From a checkpoint of a small mixture-of-experts model trained on Wikipedia: 5.73M parameters.
Below are experts of layer 5 (counted from 0) of a mixture-of-experts language model. Rows are named gate (a neuron's input weights, with its number), up (a neuron's input weights, with its number) and show model dimensions 0-127. Each number is 128 + 32 x the weight over its row's rms, rounded and kept within 0 to 255. Numbers have three digits each.
Before each expert's rows: a language model's description of what the expert responds to; "mostly gets" lists some tokens that are sent to it at least half of the time. This comes from a sample of Wikipedia text that the model never trained on.

# expert 6
Description: Digit chunks finishing years and numbers, such as 1989, 1997, 2010, plus table pipes and en dashes in date ranges and scores.
mostly gets: "010", "008", "004", "009", "013", "006"
gate1:126182115106181099131116126115115096133117130111134093138108130136120077136115069066128151160120167133131186117122093106094082186181130127129138120179088122176119083065099117138151136126077118143085169067129181113187081134131121168164148187081134098144069118098159122082043127089146163075191119142137156092141163148117121156114152098131087101121140200095094134182099134114104156131165
up1:087153089182152131049083126106143149133123097093055148142126157125085079185109147121085103125151163178152153109147140126121159158104124101149111167205134105115128141127117074107124196112087151062099137145136092107082138131122169149155159202126108130133129185141189112094135179094121115149116163122107113161057091149122103166127125110073216124092117122103158153115131169139127080098091
gate2:158217195167148164127149159138058138126149181106134162153166131112131152140108146186135120151101168118064111173164160134169123092152120160135102108155092130168134204152146083110145173133086097091090104157137152088115111128115117151082148129121075103104182169147130145152122131155144136159145136104095134141167177126185112174121134126153137138141111093020125055122118117181181102111129
up2:124154119137171145086125171062126148126213126132060094151080106113145153136102146120138073125110082119107066144114225081139110116120113123144131129145091173100114090159142160087092114124110112112146126099197188126134135112130149219094153114122086108075142139156128152135100134096149178131106093183127100125109089138076155182115088109127158077078151083124135081142077120116170094103143
gate3:169140107078138127116161096153158077117074109130111190154171129165133086163152078127091114178113128108144102117106114114117113229044145138162112116114113121136112121195100124181101109185163105128191131071086114170079096071146145131098108109116079160103118096151107126101133146143164163124062122158113117119077092142103147114116147150154123160112101184148142133045134110171097093163111
up3:139171163106147078135123112148136120148153118116157135063200150094152126094137144160148131128142112119108121115185176079102135113075065179157145098115147085134162165160107186092135103075157130080143153166139108132125047089173127161125139044148150163140136044097140141155178145113163142101134125145112066113134152057143117162113074119178145181148119148166167123095157105145158147101154
gate4:096162095115124135169093080152091126114093141087077137141179140172097109138122084084132102110177063071135130148112130088140101102139140093132145065117082104151138144075125163149075121161204089097119062143088098185122110157156099130141104162124146108192112092124142146116113178101165138173123138121076123160089097140201124144112164151110185132107120087102135170145058072108118156138082
up4:113088133109145122099104131094163129152122133106082128201139140112093133177152156140085124084123136166121138112136182130175081074136111101088201136045121172164118135149076155125141173151181152090117172190120136122160115181129120153132100172080127152129075119136084168108092152165080200106101150073136149178102104115066118107143108135119156158142167140130164126102077157096094092070154
gate5:134159145174100123113157113126066117154099190092149156134129139067110082161125110093121061102110127156147132145098132144117109171149166159165093166131107169095130076102109109124164158092141164136142105106140147096118132112135150125075186072152053144160128180124106156061134132113151172138141163157048105154121138015124096163136119104112120199128122126137068103131063118097120094098143
up5:120093168179155145131124071161094125055190135149161184141087133167126138159153130137123097142084076109134145155182142126143151116117141134072127164139090168125187126071192132111093084140164090156092082094201127089111097112168123147133105083181097191153141141134110051076143085163137108168176159153085115069127136135142167158145125153136178099143121111121134099144146153153120132080110
gate6:153182115131081087134070129141169135157177102122133178075134105118113202137151169180107172101131161120134169149148152129104147139148111112130114109152092167133145126095154151123099130146088093108122157125089163139125062166075115117054141143119104177080141172145138162082181129135213111149073069102099125171110183116102159200137113140100162154170090195149161111127101112122152148164152
up6:165096164145177139095207217108236132171172105104169125170192116118151159075172064125101164149149063101128113154088158107151145110087152118124156108101135119114097135106111129112114132140159138153086117131083104162094126130083133159127130153131122072122180140107144128140145140104137104104123077116132182112101139095131148111077063104137101143134168130126038089120121087111174116142151

# expert 9
Description: Middle pieces of foreign personal names and common first names, plus day numbers after month names, e.g. László, Johan, John, October 23.
mostly gets: "onald", " arg", "kov", " John", " Fern", "onz"
gate1:154162107116205077120101186108117083164102117108147114109095072105164097121103118087096098114143140116162114115115120115065140146165139099141135113166125122164160110080136124134164125057127115158076178080139141102239084134121149194158130128169127108151137128090182130105074093135153141044132062132078146089157139123120124169127140103096140141167137162101084121187097150158106143107153
up1:120139138210133114125081143115107114185165105105109145130103176061071111124105119119083113101164139157167123114153198153119119165152137128111142203178170129146131125156166089111105189104110166050104136138126090095131124109149113138119170161136107155158156183106163135126169164064104103139112141065097096172086077142173110176149117088111180126121182147185152137161101172145148134089100
gate2:107158190152126101106135102119134148124126133107134174159123152094119089117109177161082130095065152135086083134121164176156144078113095141089119104127049072159117145142120150063118175092120099136105032165154158105130109142158107135082188099088113066111105119139147158113136150077185137144167093133135121131144167132160106236094107124157137153149136117062095111121124112159154092148166
up2:123142121090156127108133095055145119124180102135078106111096174148134120139105088132170078111130147151114122176087175120123114171144119130100134155143118159112076072192148116145093151118155097096117147125202150140171162091107156232114125126156105126145143156137184135164112080084182154144141077159143090111118097123076177184158129126121176098137176148119110094188124147122166069145191
gate3:162118119095137089098124137127136093119166115125076173111122093106147102138206102115100147127106106115152088170077115145119070206074103094113091130119135129154123134159086135180113076120106113147197125037151131134076051092119138184137138118119110141112154085134127087110079111117161186106053139175191138083123115149130128070085141143133104177139096136162150137076128132156134155165110
up3:151104177124156116159089135132128091131165076179153089056141141085177154132163138173132156127138106171092133159147177050143142087094087189123136116138119122124163126124080162033090124112163132110132160110174131130091071091159115159139122070152170182095151090128137164131151159158124130115098146153132065104108186085095141141087070094181132178124126166145150130086140131145171155131115
gate4:078124163145140069160084076164147113111087119102092153110159145118108086111080048129129124071151056089131164115106139144139139122177119127143172113108055096181137097066145170125094124138158106100083096174137105170165146148156146142129111174112165126168122136064163117097141154112156097126140135142108144163138082210128134116082092140108151145119090068095142194159067103151095150123127
up4:109079104161178145088090141185144098167153136101088160161134075086121130145172168140056105101112158138069142113110144132146115094135113157139162072048100148142190118146060134098129158103119132060139170174129129153121148139099128133143131105155139129114062112136084156106108123154077130125094122137144152160086165158105132092084081143132119166227128136161176151094057133097092134098140
gate5:163155201104149103128149113104118121154077157128136159117087122067121078182145088101165075137177112156182124120146063141139089184153160152164153112141126138085148085098106131143128188138123133117101086086126157145081103074171123135094137074159078137149091142123094162089137134114189095121117128134067111168161137043124096134121117087091079164102148154132097130161097055101113103098100
up5:164090104152152133105112131113138145071196148107156126126103126152147139136149124099102071153120098134105103147179184131144101100094129078103124165107150118144161092079153108130057098131172101182094116121170148048163085140157129149116119129140137129177135125129122076024118063188167164138164107117107113137149147135142134111169128154149164107163181082174111064131112107153114103037152
gate6:149197100082099086075092130102127088079174125083138152139092109124121165110166151147093127117133184110143181166137127092085106137169106106161110111108083175194133124108076119137147114097094106088124120101114154112100080165052076129099088124099152154104121170127159164098148097088177143128051076123095151158077190152134125171131141128139142124162123192140161152142104131117186183135143
up6:146110125131193142115190199094206153153142073115197147165182100105210119072121140096172143157147149100186132153103160104118112111125129151119128152121091152122128153079093123084116101107151078134130095121072145145058132130059114149139125135115107107087224108164109121154103108127139072118148079077104133144100096104115188134097052118134149139126154144115123123145118101129146122099113

# expert 3
Description: Digits and capital-letter acronym fragments in tables, dates, codes and catalogue numbers, e.g. 1939, 100,000, AAUP, II, BC.
mostly gets: " million", "BC", "RA", "AT", "ED", "II"
gate1:169169099103197082140099141106109092150105144121111130126105092113141098156116101104137126168165172135144154099115125126083108113174143102177132170117096097180107142107107149143160113108116140135086161078115142125231091158088136155136181101096123130145071156114143085048091149119154159048148123152146164108151148134163095202151189113145120132132126173084068141190125189158119126121171
up1:190139105167136113121086086136105134113174130132106111133084149139081118169069159123119013113171204171203132144113138173094162131156129113110148154190186156118144142116138104096114180106084128067125129156137118096072111116149135185135142148090148124124118166157189129081167149100108127151123192120127108142070126130145097108125126092125179100094197103164154141128107151157140141108089
gate2:131187188179131133115166132132104138122149188094156124167155172134093138148107122129097147111078139137089112159139160164169151095140080187118142094123057117141134169143133122097128148072108102132106087132174131091159107161138089139066173100093098056109152139200137169116083146124152081140113105113085143115135182181143116174150155110157101125119133150058108044080153118171175107132158
up2:081123088109176127068128147061151156134175065131082103113128147132133112134123096137100118136153083134112123121085231075138117155145119134096144137104101148063136110191170116141121150148153109112111090086188193148194185093100140155078123103083098118083159161136128130138100105088162153107099089173107130155075120152109170161114064104163160078086162140137147097166116130111142097132129
gate3:173130087087141144116139118110141092119100107155107166102148110156147107127199086125077140165086106115188093111144111108136100225090137124151102147123113107129122179152122090175148094141125171135198123077124129114110086071154124160107130128164090106113133073176134099115118118170128179102073144152120151119063122124100102095092162144061077144114131192143126118056124126218087128158126
up3:164165155170122102180087114202142135108141102136135157046160119129143173120137127164154156181148117184154129126143161068102158096072099211154130123139163080112192154127143195116135113122164121102114176151127103135109080101175123188094128087139133154167116094127139162158175121181155135120123117125092095132135189063107095175081070124178150168119153170148128131085107125113125146112125
gate4:115115104105103156161089095123105121149074156115057125131181165128143073115127083128105112100154092042184118131179106108152106126128085134144158070093100122141108119096117149138106118151195093094092063173126108165137113157150123181128098185113153116144099100085162137114152172127128119179133086148116165166064106175193116138073142204113141152097159075092156157121099097094096124124121
up4:068065137135176112118125143097158107131155126103055128155112114088106140155175141149036123068119138143107132115098149134133088090158105119125167100061113140165142146111113148106124162131156099127032165207142131156162152135105151137139114157126134153151064099141091145096088076175052187074132125105116162161114138115056135107147091169143127103150118170171099144124108138130079143135151
gate5:151125161147112129146139103166091114153081164110101166160118082086120104141147075099114079154143180153131149182129112149145106174152147121130132131125107153144111122101064121158161135127084090125139077119139150138079129151150126118088176102131041116138124156178092168062150184106146172154150149124068119139130157008095097153133108095077110196117109127126094092142045081130122140109117
up5:086050118109183152127115023150113146117164137079153146141101125161131135136146138149108068146123095117166134198119148113154108100123131113137124187120074134164147081096161093131107115110175113152105129103185132083126081124143139154134123088111131149161106081102057118073131074163183107089156176126073119090136130158116134134165128126152201116172122056106100065142146150126128136072141
gate6:106179143113067082106080152123140090113151083092146226115099113099121192171116189148124184116133160160134133146146174119076121142172123140106119101096122140186133099125113160141127106128068117086139132133074153105115093188095141129106098116096177170128140126147129166080148090114151107129057048146127091162103206097115127186086119126104142115136078189141145125102099128154134149154134
up6:146134123116191080130209234094188190159155120077169129172155103099103167081111142087118157114110105087126123172099118082170122141119143125129152092138096148117123152094084129102122090125193099163136126118048127146111143127123098182159119128104085154101210154076106103157110120093132110116113055134104109106114144108149160141102083129108150123157133153115058099139121129099164094133138

# expert 11
Description: Word-initial pieces like under, over, inter, out, and numbers in dates after in or a month, e.g. uninterested, intensifying, December 16.
mostly gets: " under", " acc", " im", " att", " hard", " th"
gate1:139167055098144113097089139126123082186135163098112106115098105141131089153145104105116122160152165120141166112114133099094130136143149067113108106132106129162097119116098173122143138076107127129044178099091131130201094157109129155160166159093123106118095147109131116070045117141146127024148095155109160051125188138140089158125107118169109116178134144135081137193103154148125168138191
up1:161098093148124129072072088146112141094116088127113140137106112109107067165141175107100079088163136178168141143134203149132146119121130126129154164185176169160083135134135127119122198081092186059132140172136099156115128119092111156143157174142087126137085171129148087136161146088113133165152186123116134200069096122178113136128139108118235107125194152102132102122115138134137103098114
gate2:157169193202110109148127131121128099119155132101133168150148125082099112138099092157101126122112139158069123170077129137176119099133101159143134098079049124127106176123141136095109148109092121110098102116092146070138098176135100165071177131119130039133109182153128167105112158111145097156196098136112130135176181123185077177120141133158138153117105165050125118133131097153209103154145
up2:113145161109164147118128107086117136118232065148095105107112132108125113137067129118131088106136110109151150148105232140133119135172092126130117146159119111085080124132186112177111087110129140094134145121172168176133088122136129202108123107166089145093166143151114131166142109079197124084126093168157041108118150116074187105143112137122150079128111100156157151180106098130173073143149
gate3:193146084074102116108144110099146118128111101149093138144115102188122094100156101116100134135131079151180076138126081132148125224073082125135084159077153114111156163153133098178131101111123118126182122087092083174107081053129129176138132105119091159174117107137107114097159138127169147102058114152096107102061083134146107077081147135110098193120101146163133118064084117135112115146117
up3:131123152119137074146062094104079117132144102158136118087125103131125146131145142175151179110152100138127111110125119041121136133101125213155107112078177080104176164088116174091116145106176159093131151153155104143149076111189117146141185088101119179118127067069173116131179117126136148126085126147117088124085190073110095169066077079137131166118103128177101155138085154110128139102135
gate4:110096113150133101115117105092151135136066193079093074160147149151129097101080104142125105128159058097108108153159170107099119111154128155145151054092059083149107146060104139088113133159203119107114092126131097159105092153130097155149099173141141122195098130134149147084113177116197088119138079135091172179088112148167164126094102130151162149129165110104133165137067110089087131099097
up4:099038119091209120102119119127119135097143120142099163159138134147092141139175169149101108096118155128107125115084102141175111114141134113107160071029180154105179122129075155119143112125115164080129165207110126146181146146138112170119117164123125106156085145123088164107118111193099161146091150048131110166076170082081148127130085145121130121194109102100116163114076136094119109090141
gate5:139118143144144134158165109137064153158076147076122170135151133049119086114135077109143070160170156140167152152119142161155067146152175124190123103130130174118146096089113106126160150127139113132116085111162142159072088119145163088076150089172051129176121142162114104089145143136110148150172125127077127151134130024121061147170114168072103156149156131142081144137063106114144142127131
up5:112099109140136108129139104186108130117181069110145138101109129135129104178131136123082097169090071118189130135171153122149120119096137097162138139108116146166168095033139088169096113112207120187125068126216097085134080124184127164091114075142124131147124110123105106082149081162157122146166160160071110107130146169104141156166102145143207132139151130135073096142146136160111138070124
gate6:143144156123063092118100144165128093122143116073147146101133101089137153143126130165111143106118167170131134162162153146091131111201118122111093166145112185168122104152123191131109101150086147083158139097108149093120050170095148136102097151126154154088132169146148164060150091189162114139034027145101117128137157117099135152128098136159147128202091211158134116131130143112142101172122
up6:132154123116177101132192207122196171195176089143153132170168130108172166077135127112099127149162083075141044177096101097143135142137140136109134068094131156128158157061092148135139159144181113129142128129071174142040120112104110154104110135101100111095165112120079098106168104103173125120067091143141149102075129104127140120097081155120137109112132155109097101161130124072132121114103

# expert 4
Description: Field names, units and symbols in infoboxes and coordinates, like District:, Vehicle registration, km, ′, °, Scientific classification, Phylum.
mostly gets: " km", "- Coordinates: ", "′", " JP", "- •", "- St"
gate1:157160109113164095096126156112132136145157140111148117136152105131132087140110095096150140169144149137130172115114113089100126125167119090147154112162118128197098085104086161105106131074119101179100130077116133086217105183126096148174159142058156091190090152142167118034068139117144181071179120128118108116146188128162114176114147097130087126138151180150080154200100143137126154109165
up1:117140134156122096098109114123140146139104125152093125137107153067111069178108146134074113046136203163173141108138178124096144136178151080145142175198175145150106159158150150100119146080127138092081123140104101112108173076085114127171161184157132142117139175112146083144113191070101124168130178089128106154053105157131121157112154125098193129135165094134135145154142192178108119087131
gate2:154163195197118101124153131139116119111150155080121115177140149125124098150092160125090106118094171110119086185092095156188150087135097148126172137105077125167129188131162130061091157113120092105085089122169156098143099160133095140115156106111116065116111130124145123122092120109150100173166106115081156112170125177174087210149149127144113139113140147066074069125132127172202103115190
up2:131123162082190088101119127073096180111200072163115090116104149151126091132116125102118136163125072128073116144098190112156177156110138122136154169164132114113097110138166123160120117150089112059135110110197136137137142147113150221111127108087125145087114125157160173175114119096205174091094079195126103160106140140082186143129060141102136080125163125132142107175116129123146102141149
gate3:142141109089126112109129148094168082112092116080062159121108109169165108138190069141097138157054088102180101112150109136155114199106134149170091139071115135129115179145134131187119108163125131111165130105127092178119077106123148170142168139163085132103115109163117127108107142117200150119039137179113145127068092154108131103107114128103084160094136179183125125096137150212096110158123
up3:110125163167158098165095104145099153167167108108147137113135079119117126130112116191103165168177106121140104159156171065146122092042091155121135106110206119130145194121110212119140094143169134124141138157137111137129054122212115140113127038152170174117124101132133114125179139103135126106119108131078103112114180088101113187105105116195149190113127136163151129130131143159167135085139
gate4:125093156165108143140131137126128171130105171070099139119191141126105091118062117153111149078146033069128098120121158115123110117149089142170159045130063118139132163107115177121109124120175127092134085162103062123160118175154120184149100166133180119157099162110141108078146170120153110159096096120068157142111115143187128145061182143143143150093125092095125187132099119129096111132066
up4:113080128118173114121138112116111094153167151114048103183127127095086083118171142123066124089133156193096105139160164089164095084106128141120166116043119138147178163134085126109121144181144119112079157189104097173124134150131068129163135144143173103113064129131101152074125130167107185114094120078156135136073152132114137135138074181095111110200133161169103146099088140091102133087130
gate5:110112149138090122109145098145097125137056143091155117145117124052135091121158083084106061142176177135110142123169115130146106191170161133174139100126101152143123069113096104150153132121111142082113085125183116137089098144133154121084190086110040192117140133111089163070149153143163159170166110127062134144139164066117090081125128095107087204160148163166094123115128126114121104138106
up5:141076139141170145138173089168121116078194107120126166169072153188126110165098138100126050139111093122152115136123144096120115110122157082146124182141118149136163155102119098139073115121166099184089131134180093039131092130175139150069114107114077161183122100111082082094139063182149104128134126155084075066121146127099118120175121150147193122164105094101101124138089150157139122120104
gate6:095123148111075136151092195157107091117160092065142194130144118068127182211145183148128150117121169167127113133148169101096087120170122151114126161073118136164126142143112153152092126121127104080110142080092132096123078137077152103101133113152126185141122162155110157058145077151197103152060088124090141194117168128093133137156137155136146114182085206124130123122102135107165111142143
up6:154103155137166158104245234127145172179173088137186129173163134105132166124149125088129112136157104099146128157071120073121135149107139116091147126143142178097157172077084125119103138138178139174137106073094121150051103102119096179143140138139118143111182143079065150114149123153138119102108091132123157164096085120141153106124064128147116089112152151101092099146127104096104091130115

# expert 0
Description: Coordinating words like and, or, & and commas joining list items, plus country and city names such as India, Texas, London.
mostly gets: " and", " &", "s and", " India", " British", " New York"
gate1:143134126145189075085115165125107109183132178083088126134111114116150071156101102137101162133132182109140136110115159093079126170147156128162127100118092110140126148106135169155149098113100117117084226099109118125232096170146137163146150130084125106130101138144153113075099112108162118068155082141125151079119151094083092167080150075155107132094153167119051104179113142152100192119157
up1:164165039147147121125105104126151129115142113136105101195109103099104086162122155108096045128148170114132173106165189138138132109137084111131131109150216178158115151167157076084126170083083150077075166147122087115087089123089100109122118169146120143197080163120146087106156175076140109176105136119114136130091086171163095099104120118099184101109100122136174120148120115139181122116134
gate2:152141159156145140115095122045102154143181158080082119167115134122145091145106174143098148109100166128121114137122171244147142086120072147105152137108092101149133200147118172104104162078116092096073101135117139103111170144143164170093154162132100056111116134134109127071118148121155119138164100145125119102140177150140115161149160131195135190106116113105038119112163095178159136155147
up2:118117132128157133079128109117122161118201084156118118119125141154127119135091100105179108114154080134081116153106232087175148129101105120151137148140090083125135074126136122164109134100121138101137112114166166110175121137127169188074143146086043152109127137155128085148111114108177138129166137107117127134093122112090136165140090127157225055125138143131167106226117139061177080114136
gate3:130138101096135166100130113116155066136115125152047160167130120151145132124184106125101101149129076113151086094067088131119095215083082113119115121089114101148146161147109152191153101146118157105174117075138080144093065113181185150152135097135137100103104067143132099104133111160193173116047141166149142126122056110113117085101111100104114149098107186133160139071143131162122139154112
up3:171157087163144087133104126170119145150147118120134154048152123141146143119133122187140132149143121100116081132177193078154152101108088232151145141090174090126162162155112148098136097100171149103124149143127117127131073086161124155127144056136107149143142093105140180128152149164122149119061079132120073087101157088152125181050068100171167167122159163151121140164132146146169166091140
gate4:055117081110143127161125090087097108117077143071051140092180177119083099097135106116131154134162096130157083138153151107167116145153095119118131074096103159171098147055105128120125105152191114131097080149086091181169130147163106158142130196153115136140088127104162131070195171065126120185158082156097119146113105149162108155070121135091151153094170089121138153107129111097154138110130
up4:093070102101203121116093140147093130097153128094097147150138112098099138137202181159093090061123088139127126153146170132165092053155129140112169136050121163126111123113111149122149152112147114102081165178110124134186113123120137171135099154133139143146052082167086159105106098205068188112142142104142111170059167106069129105174109131132113101135139164120140176130126128107113130096167
gate5:132160148135132138162182081128090100191087173088102113121135125093144096141145127096126079160166146177095152120134094155087114179157167139160158120118125131133131077142073157162106128146148135079125104111152136117065130159149164098074178065144076151158080127146114092082155113135153153180142147104044064137079117035103079129127089118096138175153137139150080148141082105122113164103144
up5:127130136195155091096144077163124162118176108099140121146123158120107126138117151159142083187077104129172093124115124111151118123123153120110160172075151162161136150058151084134096099130205143153118075149179137099145083121147149216148119073104131119193107105114100080037147111160160122166108150174065146125162132176142143129152108151173145111130135091144080090162155112103109148094074
gate6:120175119112109094140124170114134129120168107144164180126143119074116166172137166125128125150165147143123108187171144104102163121150123077104118103149110137177154132172111173133124078132127149121143136109105158125184076190087160052095142116116112117125131202160129192079166109120184133128098030132070100201120180112111157194136180131079168109170093114129129143115092121159115147159140
up6:121135149194181117112212205106203161171163130110208073148160120097185146059086145122146166156144056099153130153101146102163130099119159131125144116129123151078109167077115141102129137125203111130120064134056131149115151161101122141124129148133099105071180144109089103108105090109150104109107111105091144126108138099130150117121103070137145138131127171112082072099109133126146092119140

# expert 7
Description: First capital-letter piece of personal or place names, often Arabic, Asian or Eastern European, e.g. Mah in Mahoney, N in Nasser, Gh in Ghana.
mostly gets: " Sh", " Cl", " Sal", " Har", " Ed", " Sam"
gate1:117170127106203120101116142092110081174103139119140092156124119102127119115151132118136159240114166146140206142144135084102162130157152125144139140142132132160089107114122150122163152118065095114102154087112127135187113165100122193141133114125153096112086162128160122095096125102173120061168091121110148096107164100147085160116186064130123138199102179143039119159099183154128157126168
up1:155137119163163139100115079118095168159092104146083146147095161113111131125114154094121101088146150196175105137154173132170186179102101112106111157196179145113116131162164090084149179080064187058090142172114107088158126107091127182153145121118119208133183173120151140085112149114119119121092163117130140108040116128115113137135107075109195112159149133176151125115121149148126100113104
gate2:143150186157144138137155127113100111116167145062102144123163163132147128119144158120089152135077189123110091207118124152134134092153064173093171109129134132176099182149144113083102160108089109111078099104126122146098104150124122144074170108096127056126108159148089170113154165105207121146148118109115116109116186141161090238139198108134126152101119106127122098119146112206127100124179
up2:146070120131184149108170133096095186141169109134100104126086167165114103186069116105106117132105082145108087154119245117129163167139114170193138119141126160100110146124173136133144149118118114092132102106157162132150209143111120226129109130144129134090156143150141109102112088100175146124132076173133135096110120107089168176122120088122173131124160105140125125203098095127150057137166
gate3:128136089113126111071145086122128100147118095141052180145109119143130131113159113117093100127127109163135090160115151076090090199073125115129124123123138077109108142158114115199156110143125084125137101039088084133053087092171125158148116169150114133121071115175116110106137090092159137073071133160149115143086140161092100091107177102140115124132110187158157108032102139150090163164150
up3:152156100141166077167099150129144108150152130164163152097110078100122152159159165166080160126174121091150090100138174128110138120082105157171138129134194100114181153147140123083141080098153125065091173147135152129128063090143124173147173065181155099178151072129184143092199163125151165131090140132111074108121163086120117167080065090146137173147148150157130165112135149176158144126118
gate4:108140122159142134186136076136121122098077154083104150151140165120086051167133055118062130151189023114157112117129124133124104111108142133159143055101100158162101153107143164152069148115210108093119101137105098166121141142147117143121092201112105110182113103075144125102122182135150134133147117105081149141091145177165137123132122189103141129094111096095109186133130086118126117134073
up4:083074105093158129112114116099144123103136090104070145177099098112102119149171172156075146066098148130126108114125181112151094135171092120114198109065073115119148176135122083105092128133186117104107140205134153118181115092123122182135121131140131136134104111159114099103134065205086180103104154090142176153067128063127143110129092179111130122197117150143115120152090165133135077097126
gate5:134123121108134100106168104155121152159026170103087130134117133075150113122136120128137075129159144150138144111121096118127094171117142149200138128162159147123107122102099148122133170125152146121106086065188155117116136138154147135074168049131052155124105094155086162099168171138129190174129117109078132170133164043179068130170133075082130169134122142179107091139085126170148094118148
up5:117068170131142123106112100155114132106214108065126126139109139142091149162168115138074074159101090131154164165116146157169097158113166131104139159098135142124214113086174093169107120091155100170175090127197152054119130143159137113121102086112128161138105107128106093084166060170174113128134132154068104136145074166103085142198113158160149096112127100113095095148121169099117136092109
gate6:096131105086103097104143152137167134129145112127153215142154108104096163166125166161109148126172166146103122173098156101134106164135121134141104139102099187146143116155168151136110137082086116121100137124125142139173062141098110118095139138112177194088142180156129180063126078144209101113070048104093090121085168095052180168148126116118139146149091174152132111120052159125114111141141
up6:138110131138194137076210216118218154185133093112153116150161162126153146053112086093120156157180130133122069176118171109150170148105154155092134110136104170141102200115075132117112109107144124138120106122078089159120146124114092168144140141129171167165177153078115123123164114124133117132089114118121142104120101096170145094075076112124108141145152129132055056158114140138150107115144